config.yaml
routed_scale: 13.7
balance_bias: false
optimizer: "soap_variant"
lr: 0.00567
Below are experts of layer 4 (counted from 0) of a mixture-of-experts language model. Rows are named router (the router's row for the expert), gate (a neuron's input weights, with its number), up (a neuron's input weights, with its number) and show model dimensions 288-383. Each number is 128 + 24 x the weight over its row's rms, rounded and kept within 0 to 255. Numbers have three digits each.
After each expert's rows: a language model's description of what the expert responds to. This comes from a sample of Wikipedia text that the model never trained on.

# expert 17
router:114119128135189114128141137115072132126120158078132117145093129125107120155122102162101161110119132120103142153134116130153175118135163141101083145132160129066114066093121147125204092087129149120152104165117148162102121159136112110159136147097143155112113131118142155115113113142148112154
gate0:160109117122144131134105104165155150096108133108133122150161128096084138134127149101114149108144107137108083112104112074112110153094132127070108143142152147131155105115128137123114131138101110184169140117138142140099143133132131115121123121147107095109116167128140120126099166123118155152
up0:130134160127105146160096159137138124146157097095176077067134112153148148122157147135114052133145140153177134112149138108156136119125114110116167136156125123112129125139080119088132123160141170122113136148096106164142088128128136114143143173137085071132149131111098133147144105131125088126
gate1:149106110150092138137107117140118122132134148116150157167149154107159151130132119113176172142098153163139103125171121131176167130123099133124097119107132135142122127097128134157139143086144117112156135147139111151148119123102142128127137164116085128144133108150164103060167147150121095169
up1:155158166125139073113071129112130112135153099141144096134144114157167115072130155162109140172103132148091096122119140102123133116159119121158075113183093134067138122130099141143104169157155109151160118174144114127144150139110126148092135139099167124116084121099102155086099173130122114101
gate2:110137126142122140128137143146121112150101088113153105099168128123124087100121130080136132098160157107139123124128186115142090130191150156086124129165146137119155119083151151121148076115158115116130135119169143106175154137107112095135117103100131126094117113125130114156114128124150134136
up2:131114156153098146170162125119128134136135121121069146142144113112148102172146111131157137153132140161146135111108133120101150120128124109093083120149143129148133142067093125126121141084123120133112119145145163127113120159166142152129108088093087151157143175137145113092140153132107108114
gate3:107111104103105106135111146190096119152101158117091134120149094129157109130155137143083094142111125163131062131143136086131098152141117138174135112099128164107167165102091164144113145100137125137162136113146110145093124124139117107163085134129113179092141126124164115171090145102088119123
up3:118144140132148111122141128102119098143123140146129136104151161123137155145141133120146139142159119160110123125118112088060186085164128145116116056090104155108133138124161114151098113077113161107096115106146141115080088106107143111151126136172108134094143142125118151124130120126085154129
gate4:146166120106120133168121138138147128124161144125148143127108119117136133167156114114177144133139121123087137135159127109079140129129114112091120124168122107128086140130108132188140109130138112103105117110106125147133148117133093139158148106131106143111145195113121057099161142089110179141
up4:127153155093133153125127150160157119134120152112091153114113100109140114135148132170114105112128087141108115158120091116131110138138121115123126160103142124177148125160098144161173102115117102171104121146176148160083120111161070096126150118132107152115113154138139085141136154130140126130
gate5:115124099105134123125134105112184081150106091083132145107115149115141135103153138168102157138151146136126070170081129138123133141125115117142135118180127119137128083130109132139117132092141147156115099213110147129097158144160122167102098082085132154166145120131115141146118083120164169160
up5:107126113110123179123117098116156101152161103120104122123140112123110106112120076154139122150090157123152104083131136137161127105106145137110123143155144117121164096091106170122164122105147127101127136159105127105143103087080181157131151144119139143118132142152100062117094129174147121135
gate6:122168092149096093122107138152097111175130143131150135103173158125114133143151119167067101137148140149103145143124082155133161120098116144111129144162104159123127144153162144147119150110148135150126094109115111151132135130123128162090121127087144105143105070161114149120117089153144126145
up6:171115099141150108113165125140130173121099132110119153084118152142171138126108175123110176151123177072112153154167128118096124099131159135126119130158119121132113164116106142119159121118143139122100126117083174116131146115110092072163145140101137141101139127156120121124127135150140148142
gate7:124117110111104138114152140114119109104114140149150099148110071176146130168123130138141171139158096097119132111101126150178186107119101149122116128163118100149113127114139160131151159125147126146146132144143144049092142128129120125140070127102132138081120119119107146142136100139126124147
up7:132060105147087138093108111153079142150162151126093139090108133124109116127181132147122125136191114173139112156106161120121123125111163127122116142117176131138138123136105141096166112166110093116094119141129136132127103157172116107115115111112075137141100162126121134174108143055093133133
What it handles: Closing pieces of place and sports-team names, such as Chattanooga, Palmeiras, Espanyol, Rothbury, often before City, Town or United.

# expert 5
router:125123124157129116144132130120118104086174130146109075147115104110107146111099154149136165063144138109137175149125152144146158180114146096105107131122136147112164105144132083116105148125116128150144140133127109153140122095134132117180147187106181130099110125152125115110110133131128097131
gate0:095124120129094118117095147118128118116152172125147096174130140110110130107138102129097106124166122068105161116064088071141185100136143133094140138090110095120118132129161121158130162144189105130141161120112091094116115152110069149156149126152098110123156116128142098134119111108159117155
up0:115159086139101116121089114094110157142146104138123148118162140128128099104133121117093158142122073155163117143140096118136124180123127118116116131151115120123102122138085143124146162161117137098161122173103088107139103144122112105138135113106102119105129120149123114100166099120113131103
gate1:109121127088088117114130147128115163115143152089129130115129145149135107082077117083123155132142088127190133125097110148134129112107078138118120130154104161130105130132131136076110170142151112107158102121168140110122132168111126150134136089134145088104130099131157104091113146112127054132
up1:145209117115134124138130147131125099111159113106122136157165145179118085104178154070096078117119102093156151128118092105111137139102105065116113150134118104117147145092148099130155106153111120147182112151098122153167137144146127139128115144153115125141143132125118121132134126129165129163
gate2:112144144139157104152141177128127139157115128142152097118141174129129114157099152065083100159085141142107117103127146167122139113153099143128155111143103170188149125108143088119125120120134136109120165118145137098091132109114144111095129112127171139154151129151098142123130133087122072158
up2:120157129124145055143141175130131113141140136171118145099155150144137154149095167094159130092111098143125089095158145085132145116135154098152137167160108141131137137114139154133116097078119133115142117140136165121125135109102121164149088136121109125096143158154101112108103163129100143173
gate3:158119128125145133106127154143120080131097100147083154176168153130158086156182131095146092114123116176132133148090167112107087174113108103133153120142095130141160117160164144163148082131107128187152098094141133147130130124150145179172124135146158149123144116142144130125160109176105095122
up3:163152098195132152099154127109123138107122121068092138089122173075130110134065151084124184091109167116160151157129148140116110150129124159105126106147127144127122145118141129148090130120154102154111093108126153066117128146114168174104122105114136143096165158096116193128107161124143094126
gate4:131129176118148117111095091125163083118122121142099154086130122137139202170188112102142102114138125153120146128087153178173131092161120099130135140103138109124144160145112143125153120115105114112163134124141118115143103123132102145133127135109109149142139125106120113158107148141121138149
up4:121125176117174111153116149081101089097112102126126101146162160130109140151113156138131142114101130163149081176149158150139134096146118120125118134172076124089135135131129121094126118119118125123130151102117177124080115145089121127126093100135173075144143141126052146170125134089134136080
gate5:102105155159073135142135087114113078122092100118115169143132142141122136126171063141171165159173171112096139095136154155106113156106132154105151112167105144167100110151111154126113129151136123163116089125143115151118122152178114160100126109150156162127127111079101122152135121136140111116
up5:121135132143158148138103131183112143123127126164115123109186097131113105115141124151161208132077095137149122130122087113098166071107098101165148115133085119102151164159134116099117099098153116142127164129095158121143116115118130114150135128111103117189121072138099142089094189104118135154
gate6:114111144135157142137130138127118143132118115152169146093163150080133110128127117105136139129106108103143133126098119072148137123102168145131131149158089148104145141139135139133134099111067126117117133085144133131102120129128146132123167094102173142142142126112125094127132145068153136131
up6:136138125117130130161142150115114105116123132097138134133130151095139118132163143121134098129106136147169106118092096164124122109172121131135117137065143102120112133098150151113112117125147094079089129116152152168100101115136139153123141170162107145146117107131123090151091139145090123087
gate7:108110106128129131125159119156145077127116105177133148134124101148077139100158122115166145157117091124110104121104156163119079130138124157140112110149099114118137081101154136170137109135118163173113116179162146115146135138140105158137074126128137106092153134130164140115143145133145079123
up7:128138109103123139112155135166055163114125086150108111139153120105178136149119082163158122133167172108123143129147141145117120103132088151138138104125133076115116096165143117138140121122125175136073096150114111123148104131081125103108128169173129099098143115158135132140138136106142122100
What it handles: Adjectives of nationality, politics or category, such as American, British, public, new, and adjective suffixes like -ical, -ian, -ary.

# expert 21
router:130151076101121113133113111091128143148099146161160133123140106131161166177107181159142110072169127134092142117168142166122114121117114098123147113161124101126097095111163127108100128115102135128138136091145129143148160110176138114118098129116194136096110127103146148123095129115105117086
gate0:103114156137174174159103144177128171126100120111123128144078096097120104150103129128138096123152114134118177182123112145115125118135152121114101135110065131163104142087146154108154114152117142183098111162114069108144138148165145117118117145142128121140131115135134079132139123097109098136
up0:180121153114133139101122154121150104071117148100110163122166122141118128137137080115086113134116122110125114123100153106147103136173127167092092129168132170122145157140096132132146165107132127135126107101110125120127159116120166190120140138121151129126101142142147075153142080110132135153
gate1:097149120207124126102110133085113093148129110131107153136135108140131100112086117140163111117172082123087131135145094114108150135103125117123120112129114092104088141099151147155122092133119096113118126150114139123154157154137104119146156098145157100154099090128130192181163126142158113116
up1:152101110131121107137061196124125148119082148153111152110154175092106123138145134092147154108143146145115149077101147110138144111119066133142173104111139121141132157132102135148108128122109104099077175158138110177117126116103099117090150133113121089108113142121128089161129084118125137133
gate2:117137133139109104122126111129139090139118102095147117135145128142141176121175155124106122141146123152122120123121149113115133127112118117085133108070122115107191138106142123103123089107115104131151154108091152152100101169108152134081131135106129132157170114141144117136099146158166115107
up2:115152147118124130111101122122101156158134132104116111105149143163147103151151105092122135117151153141137110158114182154111126112131177131130142087107161122112089131112094135097101125159154087146154132129111121088133099162155148100140137152162097112133157091116125164141112110108155120129
gate3:090091121175098088154181124093154131144097120152086110136125151116120122140136140094102119127130155180117127110146117135107141152105126165063111142094122145136141094118165127147112127114130106143090118104160121146152073124140145118154130136150135136070109101163127153132147170111172088103
up3:119165131154113135105116140117159170121145112157134144160132185099110157102147130079150144141131154116105147173117145098125149154108102146143121119130155099143160098139131080111119162104100149136125094099095168171175166156111141066138136110113102162113120124099133182123111091108138125105
gate4:138099149141154136085125152138173170137143124099095136109116123138111146114141133100146130101112149120160109142107103143178124108123164123169117153130176112133136107107093071062105105142127130128132144112140079140156140139122117110116176137111111109092131083144146110108090111128176161114
up4:154155124120141127184076128113170133140153094130147115087137143140117147149122135106130146154088132129108104150121132121104118157056158117094090161103156125168135136148163125117066159129114121169135111128131118139165173103189115111196092125136091102150137112121116154101165130097149109108
gate5:117144088087140118155103121133112135094144146137170146135142152118134111141126159108118095120119137145132117087126110123132114149093130159121112087133146143124129143121152105108130109104115156143165085127149101093152090130160175138120148182148099166159102140134197101133122116120082097134
up5:148156100134185129138104102132083125115168084113134145128131151128092145099143146130098144127152092106117157135116134137099110149110085080113132071141093116133158138153089143104125133172104120161071150133115103127140129144154144159122110133162147155106077125148125150119121102115140156128
gate6:158157119107150103130132136136084115164144101107099133112097149123126123131171166118145136096110101105162164146100119103169098145156124114133101157138128106135143114122141116124121108102096159138116091099152106151127119080153108120104118102099131135177143097130091156147132088122174133119
up6:143126122128127108136126103147158102135134091104103110149119138125093126119134134123119138115110195166125114164154141101118125111124144098118135141126155131078122124169184132128112138118113130093136195081118128134122117162131146144112133107129140103130117089130103139144111096111163166087
gate7:116105164203112150139154133095119130109196133122140101146131124083063190187111131167153113168142109147096139153133154127101126157122135129132118112130136125145113146111133128142115129141118120148127101132140108122113134143133126143107188161188144127132163160099134135082130146124111130123
up7:104094131133119117149109124104100115167121151096127097114149175107137136164103132117123118155143127129097147163130129167115148153095161117123106139118159150149114116166102128127081152118130133108138137126115108172158177126146103094142109108114144111142158096118128117130131100155121159119
What it handles: Past participles and action verbs after was, to, or he, e.g. made, held, released, played, up, built.

# expert 7
router:108145153169097091143125152113124071155113156124116164133152160114087105084107065157106112073137095118108146148133147109144108158091128138118109131116128120135128114135139125141147101106178115128082098157143135172130097117125077110147133131145141122127129109126106129162155077086113093086
gate0:132145125135125123141126129121135147091154115106149093130104067119108155137120138119151157105163133137179123151161142192134152102134089142177098144132124143096120125137137135127105124134142120161102143155150143094118130137112152170129120104154115138155091116143109157172164092128084123143
up0:126144146125136097128132154128157124153115131136107131132134131118149102143173138151141140159101126121129149143061146103102109136130151127120122126133140095130104110140113167111141095141082101104181147081135114149112133152115086157166116169143148142095098113137129149091146114109111091122
gate1:163063117134133096082111154124094088164141123155126126121141129111158101140183143152136118100125128123165091106111128147122158124124144125128082158131123118113128166140139130145141108109079125166147137139134142104137122149142089114094156140108139139136097145120135117142157140181126170139
up1:126132101165156157089125178149138124115153108186098148138133147106124127137172130116100105168096146107144150135145129154107142101105089137147126150135174096090062118113148118163100135090139148161105149053108111136121168155076143129150127145120150105140174141156132104145129127169143128124
gate2:145116121134131090138132133150118156129128138115151088144114096112107118155095153133106154134103109076103151130090170136127119103139117119090145113120076154146055103173149159111105104101121111157101127149112113129109132151167125133093117098111102120136091181125141154101117114110124167144
up2:093139128111134114138145108122115111087103167121112097146107125073154112119120088087114128133143113104137107107135106103112147135136133176124183100136094132136106131155155113129177129093078155113162100112160129131163179194129119126175118112135091141145154136141127124097116113115087094110
gate3:143141121109145146123139127171168163124127118098118115124134119133142154135114132098147145129117142132103144151129133181103144106118121112142092115123110119172106118124095117109143104132144124154115123154129122083152097119147122065133147139153161116144098114159110144125151142120120111117
up3:113114113163137128136151081124119122104101148057145111090115096131158147119155106098163107130146104138142114165147132097203101139124172090117164132161162156113159130112158123131149132159109111148147171132093127151172119138121115105128130092111134152129178096139108116136107120145116116127
gate4:122149094094123129144146096095156137124166136139097145136136130106081127123154084159145144163149094114127116171113123140095102134130138147135133176130161090133141137081175162098159165119127120086087127119117137141107131126116132101109113179107096141094106119104119140111115133138138141152
up4:135159136161152084142148115110116147153080123136126148113146144115135150133129126125086163144130138085169150129126107133162117159083124144151122142130122123125119148086141105117110124143140113112154150132151122133144119113194149101091115129129127119159089144172097104139138139128113105126
gate5:107145125155104121106131077107170117147138142089114132129114168078148113106116114146140166147145125094128090157128153122166128146113115109124136119097168136112141115106115135135181100135095125130149163130125139165085091132106096124140121160150170092138085092160118100150117161104144117141
up5:093088114114131110093145135105141106163141111117141091133130137119128176152087095117111086162151131105132136133135114127129156124146144107180123165108122143135157059099119144111170086155208112085094161151136123139112120121139130150137160110136100109159133094097109150118124113140156128129
gate6:061099126133166153089127111134090158108130109140129138123153110151125130150154154161173145136136158118139166140145147118185126127108108120167135110109115092115124121111161101107142178120128114166128168090101137084141124138144116059125110099140142142107135113048107127130124123097115170124
up6:096161169141096151140107116091148138167188114142143134120107152108107142100156139153128115159140111167124101108116111115102111158096152121106122113147167137190101114140137157105143136122137135107150129121100118104187104138114160119135134088114099118113099138093081126111158133078157153098
gate7:121142088167123127137108132145134135126119127177117145120135117139128123098147138102079122109116123111162113133100119096139135153154136149119150154135122090107100103145088137131132132093100064128117181201118124154181137151136163135148096100138100133114084110122125121098173141111108129178
up7:130137121141181086142142123164136139129113064122120138131080139091132133111105092139120126087155145151098096090119148128135149139103133082139164123129086172143100142114148138155095109128176144135128141138069099142168100163133129120097121139172119101088092152132128138137105118136151076165
What it handles: Line breaks and pipes in wiki tables, header words such as Award and World, and CJK character bytes in names.

# expert 19
router:126100105116101100105119149147155094123155119157109121111112085100138114163132147146173165050118137143134141201157172158151144154124117116126112100111137128102117121078125157119138162154106100143104135137106117091164136119146125083103135153154139113107147102171156112069132063156131118143
gate0:085149141136109122103098127159151101142095162148123146152115108147143128116140113105126095143164144151141153108112132092128113134130123119174151137128128121101110110128083089147145147119149189135141134143107119114096121145123167122106115132124150126121133139148127115152159121159163108156
up0:135099100110139148141124098149132129095137124141121136126150094105178144119137153159109095127115077110148121123136120118187140127125110124126126126123113103164118205135113111140156086111162147146141108133120081108134114109153096130164130163133137131082122134124123116096128165182119118123
gate1:149195119154157150162100147125111126167146125108187103146136143121113128121130128112168128163145110106121141109137139109134108143120149103150125119144141127103140112104168129121135139129131136130140089093150160127085091177119156147128104160100107163121114140130138116136107121152116093120
up1:134143164144139119149112118108082155158104160104133147123156106143163097108097096123106155123144095150099175134116141161144144140154096152119117128113129101120160108101145158181130129156117094115152143121119115100161149121125128156081102130155166108100138149123107148145134117121139071143
gate2:133103155114086132098141101189120105133151113127090116099134118072072134148104147146148141131088131146116114121126129134108117133180159165159151143127152088146152110140117111148124152146128154155104159104142084114157087115138124135146050103137119147107145133104130117152141122106157116123
up2:116165144137133109121117168158097103159151083090161156118118143154100100132082145116128119113106115140143105117141109150101126088108081142152121138108179138141114150146141180128132128093122129148129120094141155127097176103122141193091102110120160133124083104110123071120151089086126130110
gate3:154139123097170153129111138107098138115144125128197156153090127136122117111094079125126130100166125157158111137141177166119096107131132102096120136124141091125160126142126097073142183099104099089099089097122204109118114145127115155139089127155134097088123153132114142139120086103153111150
up3:129141109107087166110126162123146143131128143095174112081153131119085131125093143112137121151108129084128119091140119129178143098150113122143122157098157168149144135125123089145136135098147100187117165107074111123107145130152126159141154103126137128103135152172121096137153145116089067130
gate4:124126145127131116090166121150106117084104154131092159088143116134085104152120143168098136094147102171130148081162148067132115116116114123150093125133167123154106067063152143125125152078177112126101107115121101154144091087130207173149140183083179178083145110134111130108144130142107145142
up4:121134137146102132130117128092107130136136105129156109112080098154105120125100142097176094095154145112111143122159152129141145118149146130150142157104135125110150133134132140130102123091071093117148135139137140134106098126125141158137142127136068151122096124160140098131163148092149142093
gate5:124121140097125151083127123139116149137106117108129145128135091145122139132125138147111113159155110150130150153140173119153097117171126090122104164080150129105126107125104091141145165107101124159146135112160143149132101147166104125174120092136145112091094167159109101081130182136107087104
up5:181116201129144118103139095118111104149139151132112131167120110112145109115124113125131153126151097183139120161079156125095134146157126147121117140168121147135131129092092081128104105160179094121099145148159086171152132122172154149139150121141114120140134187129127094090143148175149134114
gate6:175168151136121111110099103162173115135115170153161088122144127118080134131113105147190082095126129093123108205139117120110129138144107120146153106144096131120117173156118141127111125123172144114159128134137159139186136134183126127115099120127093088142121101098145110148100119105151095124
up6:137117142116143113117120125135121124149117174140131102109144174167076137188087128109119137155142096173124114165079133071125125088096079139108154145170128121106117132115126124142133111178155147121115121169139143144150133108147092162089131109072141065165109071114115066133135076092091121118
gate7:090133142104138139123135100113122125130166123147114162142153133141112155125151171129109155128155104113103212165104085122107131122117088148143143137151138136156091143124114125108137135123140155127116125110088087113108106146097108133080165093089111116091168107132135143138098137119137095110
up7:082162150142059132102149136130129163142130151110118161130140089163133175118119156146128142171136140102107146172118132106133117086093093111142148121112125096111175124137132145127146147113152135154084131125074121153164149142146121144115109109107135058137100176091116137117101111150179124101
What it handles: Everyday nouns after articles or prepositions, such as war, water, ship, system, car, policy, relationship, as in anti-aircraft.

# expert 13
router:157174143137146153131133105117106080113116140158173171100120142124102072105137108146105076143087060119121131078125131112174100146151154138081132132113160160112117131146157124100160113109179083126097101082139113093121096129116087113123139093093127137162143104124124111115145137132132136135
gate0:088139113126125148132179165147144112123145141150145107143136150111142149108125120148118148134097149125109108132126115123149091159134103128131145137102105145130123090129113084128110154117105146118168091117116146104160178141116138128155136178141114162134126104153128109178161115096144119107
up0:094130077136116151103142138125128146175154143119133113098134130133111158122115120112131091143122149136149185103129067145096126142113127162126174117097125089092130145128081155119131139102164093106111155121116123132160102082155149099126158152138149090136115154105157141132078187105134127089
gate1:148156160130070125115106141137090152124130152108116126192121141084113115115125150114157088140120113158147126157106152201120144124149145144111107118130139084124124127078094153125109150113087176113124108133139115089092143085110191070162156104151149133136154086138134099123134120153085129083
up1:141140102163118123151112116169110102089100133151167113114118074153153113174123122145092141106127124099152114126078153144130120140117102095126159122156126121157177121126132133101105105111121153159162122125144122119092140168133137159151129125146107173163135167141149117150099115135145129151
gate2:129132117139164073135169097122096098173113141134186164155126166136148140119139121134156162132150131107115095127121125139143122138109165140142100115099125120106097142116129135159132136089105103128158147133174123118158123111135130128153108129123189112125138181122131138176140132130133119146
up2:129127082107082115144089090165139135143118111118152147132142143132147146111134143112170113091131135121133137132149076093136141114164132132112116131101146109116139144188116114134121147120126135149133153076105153102167157118099128112117124132123162164166173102108147136125144127119126102141
gate3:122098172095159077152106122124152178140126104115099127152115126109154167131110187133109151081066127131176135076134103133115125149126174122158113134171134126138155125154078155131111165164139118113142115109128111166158122134109126154177149127134101162098118135140146111158110150099117118095
up3:134144142112127122102120111101128095086111132124138141121129155143144095157126122149153181114147137133171128114120114115152088137112108139111116125109153109140138110139116113131122155141141122151137127125152197167079123133125137123182096106161151111112116109098146134133117110147086087100
gate4:152122128152079123107154165103129107136160126155141117127127090160106089123154149105120122129129131096114121148113153169130135132120150129150101157125077124152202098151166115139138092167107115133141138090100152131102138139145134129101093100099146128126138131105104143140107146143078153076
up4:112160162131127143114086137093120098078129154137130121143114124104130168116113083090185115147133128124144133107141139162149173148132093147129135126091094178111099130116111170115087128093124120176161092139113088128127120171082136135115095141087132118125177123158168139143157145156165152111
gate5:178165155157170113113145120163105144119155139131125138133131117122100111100106176128148149095166125130094142136153148174126141126116102149145120133130118132165142167134105140150154136123089100122108146096135138154111159104155129154126173169129107123148140125073128128126144100149109147143
up5:186136160129129126172184135092108147126136067129099135133107098126129155111121107138104129143177115099123131127127103144145077164156108095155133110165117135138100118126117126121162165088147121144091135138144115106099126126168176132155104180120139099172145157165138137140152119112154160149
gate6:122140145092090108119145127137169137152131086104120156132144105132149138128128091074146143092138122124133164134134120068149106084141094128140120139092147152119153139118142143136088117131153129158152126082129121140129102104129119110157149142123095149119147147126135134114151146122154124145
up6:147133139083113190086116158116162129167134088114105164115105143102155152110090094143144151151114122131097115103130139175087158142127136116192133088133143121138121152121112135133125103122124145122129144161137095172193156134088138115119133104099127128171092117100135145117113175154124150108
gate7:148124150162114135117128105127111138079106100110156139133085090126114117125154155107133142118121135117081135111153142129155119134103100121093158165133151182116159143121179146090130140161124109129139106121154133124154096124150130130105087142092124134154162125139133122122089125148129126134
up7:162125145152133155123093124139141129124125131154116074134107168141131087158149144145114149154169117094102111150129123131112099158121102163165120159107118158158166106115148125110127117149143126116107116132124138116131083086105113120182138094122151155124148166110172138155099135105153121132
What it handles: Nouns for spans and units of time or competition, such as season, year, time, round, century, period, plus the piece ip.

# expert 20
router:173074106118164127100124143186161139144137128099117107163110119136123183088132116113113102134114115170155120145128124110128114180082109110148125148118111153133114135134092101135145175105132177128153100166125148097151115173138143141143130158132092143150123146123150115184168118113132128170
gate5:108123095116140146101158089133155109123103110133107133129147120168146141133138152166123098118161085146147136171127161144165119082128128182099119102104127127167113152150138126115116116054092146106146138149107123110135150140154177128124094118116109138174218115092113168123126119094088130140
up5:165175134136170108206160125120083138148130119149132099125100133126103107141138114146111100044126174150101101083134117155144095124138166121138131134116097134145119114105167101035119130115092200116137134100145098082117137166139074175133136142168146119155135111117156126134140148133139168149
gate6:147144143153134150105162137134126146098150161156110104120120158121141156098113150133113118103078149124165130092148122148123118075093108127156124146085147127158159092102125124143131132137114134133111116121148139110125154150146140192081141162077144120111110106107132120114133100138140134099
up6:107115138168130104086122098091161081122123116156141098133163140137118137122127126163124138089141116100123090119182162127144090124141141056147101088136123127160121110113119114139200109126080159136126103154133122094135129111143170110145129175112137101132105140113102113127117140143146150109
gate7:120135154140145100114121097173132113135148130116149124140084127124143133118124142111139132158143147142149133133145152112145104122125093096138140094114148130088143120137131117160145133197173124119107121120139120157148135186129128083101097171116114120105142149103139109096138169149142121111
up7:091147132115172130113131140130144118147126135106098125134110148146128126090131102127150095145149128093125126109111123101136116146148132107121094096174155090111083148094111118178144107146116073137121124089136094107152111112143100118107137115131158125150175117106146080118124106149135107122
gate8:095160133075104100152124127137132103109170110163096159127118127102126146125128107127127111092144141128111179106140101167114125147139114138137116105126165127137081150156138155108123147145066112154155169111147146163106100123131110136099141125107155125132131082133121120129140100146143157133
up8:160123090112124099107121164128130157113135115109094118101117092157136144136118117108141097133141156140111137141098104091132080106126122073129133111124111102136131148132160114121109078126175097121112134095115085130177139149133140153069092125128116175131094155171142178142131105116099115100
gate9:110181147117117148139129109127090137118126109133151167130107074120132110108172124102171143147102069133090109111124127154140083112110106172182149137094112168140124111121126150131152138110157127149123135137124129145085087112129183135147098121121150130138108111124112138085083093135150131096
up9:130049120158135152074165121156111099113114115139099132117107105153108130107112120133154101118127142135107136129128140138088138138152108137169138087140137158106105120112147142100108157119101163121101108110090093125135089135144164149151094116102148149139128107122164120089121106120144113148
gate10:159125129130150125106121112114165123156103096123168122168082111126128142129136157124135123116130113152128167117115115125161137138133111143134171084143114103169126105154087157146092149123125124138117112078126141111150142091118172140118175127120169128147106127150150142132137109119131142109
up10:141128143158105098148088155113138153149144091126132133141163137103108105133131107120127105084142141123111123132153124127141120118168152131153120090126138146127177121108105124109115050134107158142144169114113106125146075184096134125129111152076105133095126108138130093087147141105113141115
gate11:094128169159169142121160162147140110146133117119135118119138134152090098158122099162140147114122141136095140104147087141130146116112145161126143129174136148091158141119143142150137128113137139156114116097108088161080100127122095099134115118163149153120091146137130171118110149158121075082
up11:118090058169104094131119081110089177126132100155130140126145170090090105101138152116134129147146163104145115158107117142139102152102126085177094146115106105174121154147149157096103098157141097179142111151141154138109107148114123151147093149123103087187131136138111111158110070100098094117
gate12:146135151129173095159121095135117124132092165132129102138147091121102118143143126104154119140106134127143118106137113141104151173146135136126094139165111134141158156132118135140107121146128144156119113136113104128141153104133122152133152156133044146105179118065127123118120123082085155097
up12:153117127142102110117132101115118123065121112096150099117183126142133082121127130155135117130143119163127129131158161143200158148092128136112107118163099164163133085155108131112090108109123158118159132115139098126162194144175111156206153090122124095125130082069096129149103122125105125122
What it handles: Single vowel pieces inside words like o, i, u, and Romance name particles such as de, Al, La, San.

# expert 8
router:119139134128101096135115140140136141153095084120146156139129148144123122118132105111129120112154161122099090113154150136108150090124129151159128144112088121129102130121117117144126115144110142174138166144129127118124130132130136120119114139137141111186172097133165129104089144094076130164
gate3:139149135128109151143151112148187104092096130092123140167142159112102144159124136134156138163102116082150143162133133180153154144140084108103169164157092122165110139135151162149136094137146145156104108105147162147089138129141128171085104151140107115114134134126164115105127135126161141122
up3:118142141133122105129131126129101143113109127135154080119109149133095138149155141093122138184143128100126149119174153153095146120101112099167142129102117102170151086113133115149115124100157123098156138153100151146158130112136129095118078181152149114125111134123130101151141131127094138150
gate4:139116162134106148097110142147195135156109130162174151143128137132135133140115171096141147172146116083157101133106114164141114134164109107117106144120157135153112140117094088132111131108127115112165120121117097139166147132128136141148085092107133127162136156107139158131088130151108130120
up4:072130122116141140115104136135067101119127101074140119088145159134138139120165123118136115131145114169144129154175170119178109110127120146131167096104133123131140183134164137154148141125161159117129141138160100190113139149108125139078155148140148136142107132142086115119128147133127081075
gate5:105127118121127146135172127149156139145140148063135095147115113129186155121111126116168166142140102117128137123145141118131113114098083097125146145090134149122131123109093126110104160130131114122098090164067114147153132121148129106127086128138107141103096165168111070121167132146113114131
up5:141122148161074155151138142153079109079129183143094121130143114130113151172084139102112090106083077127113167163122134117165145080100128125147135133105138135138132113140108132131165111134157143094145106170106149151128098114140137121099138131127151105125105082177121133152115077094129111171
gate6:170115129130158135118131101134133119109066109114141128160113102167068101177103148099097137155113116123143144104150125121126118172101110172107134119092132147103133080110178158134123126129129142153136156138146101193138119107110121130129091097085123130128130122080178142163135165085131125097
up6:151146113140132131118098091134120156161121173127143100159098098168172139156136176124148112112152114144084112159135136129129102114104165184171141089144144154147134125105159139122138081118114135147114079115161096148134131134090095145117129116171120146132122083128090118093116126138142131101
gate7:154095165113123114118113156138156147125101167101099110135077131080097110115126121143105109114130152115073124090166123131141156129182113108111119127101099153093104145149133152122123126118148138157107119137156087098131138122114141092121122132151171114136167146078133166116104092115154150128
up7:085117107143098131129129099104091116100177114171115119121134115122162138163124101121121094133153145164176128126140148129098114156180084128141158121111135102118131130156128135092153117091131114138177104063119160138140140132170124099090140065091122132137142127138115132134085116071125113156
gate8:114081100090147121114116146072106124176124147121149122133131149114117112134093125126150081138114083137130122111114173123122126176107105105097161102121106121157115173112103119130142163135147137077126122140111138127105138107153091132127116083099147141096084142143112142118112174139155107086
up8:069123116131127124128111128140113117147093170108118140123094178149141138099131108177126139137154130123128110122099118124140139124163127111102138149092129069142135122162117117160149112151133149131119148108142107140154094082139121144108087116114146123086126136130086134079111118086117146164
gate9:148120119142154144098169112155105139093100140128093124132094139117128111157150136110123107142143105131127130141195171146120159123080118121173140147129133149117123111074145140121142116107153107135118157135123123125137133117146121133113157178126119128106162163099131129138154118142192133137
up9:148161131146080152162122118120119140132148142112126172139168058128117098131117151137084108126149077126100118147120167116113120137133116172115092151127098114115103164114132157137155120131145157097139128151138097122107169110077132087144141131125158073084099133183096135125130118138160102143
gate10:099132128140098144155125136122118124143078136104136117081120120084133099128161141110109156121113096143135127110154151109109105085131168167116117130126143145153115137128117114101161137145163139147150112152123158091088124139129131137116130091092123130090103146148142122112097129144108124136
up10:146128087107137161158096143104113116108113150103117160157093156141112142152143151158104105120133148169138095135138093105142137114107128169136101122132181122138141125139114130140135088149159152150156129084106130162115127132103150141144128132136138124178106108152123083128116156132135119183
What it handles: Wiki heading markers such as == and ===, heading words like History or See also, and the paragraph breaks around them.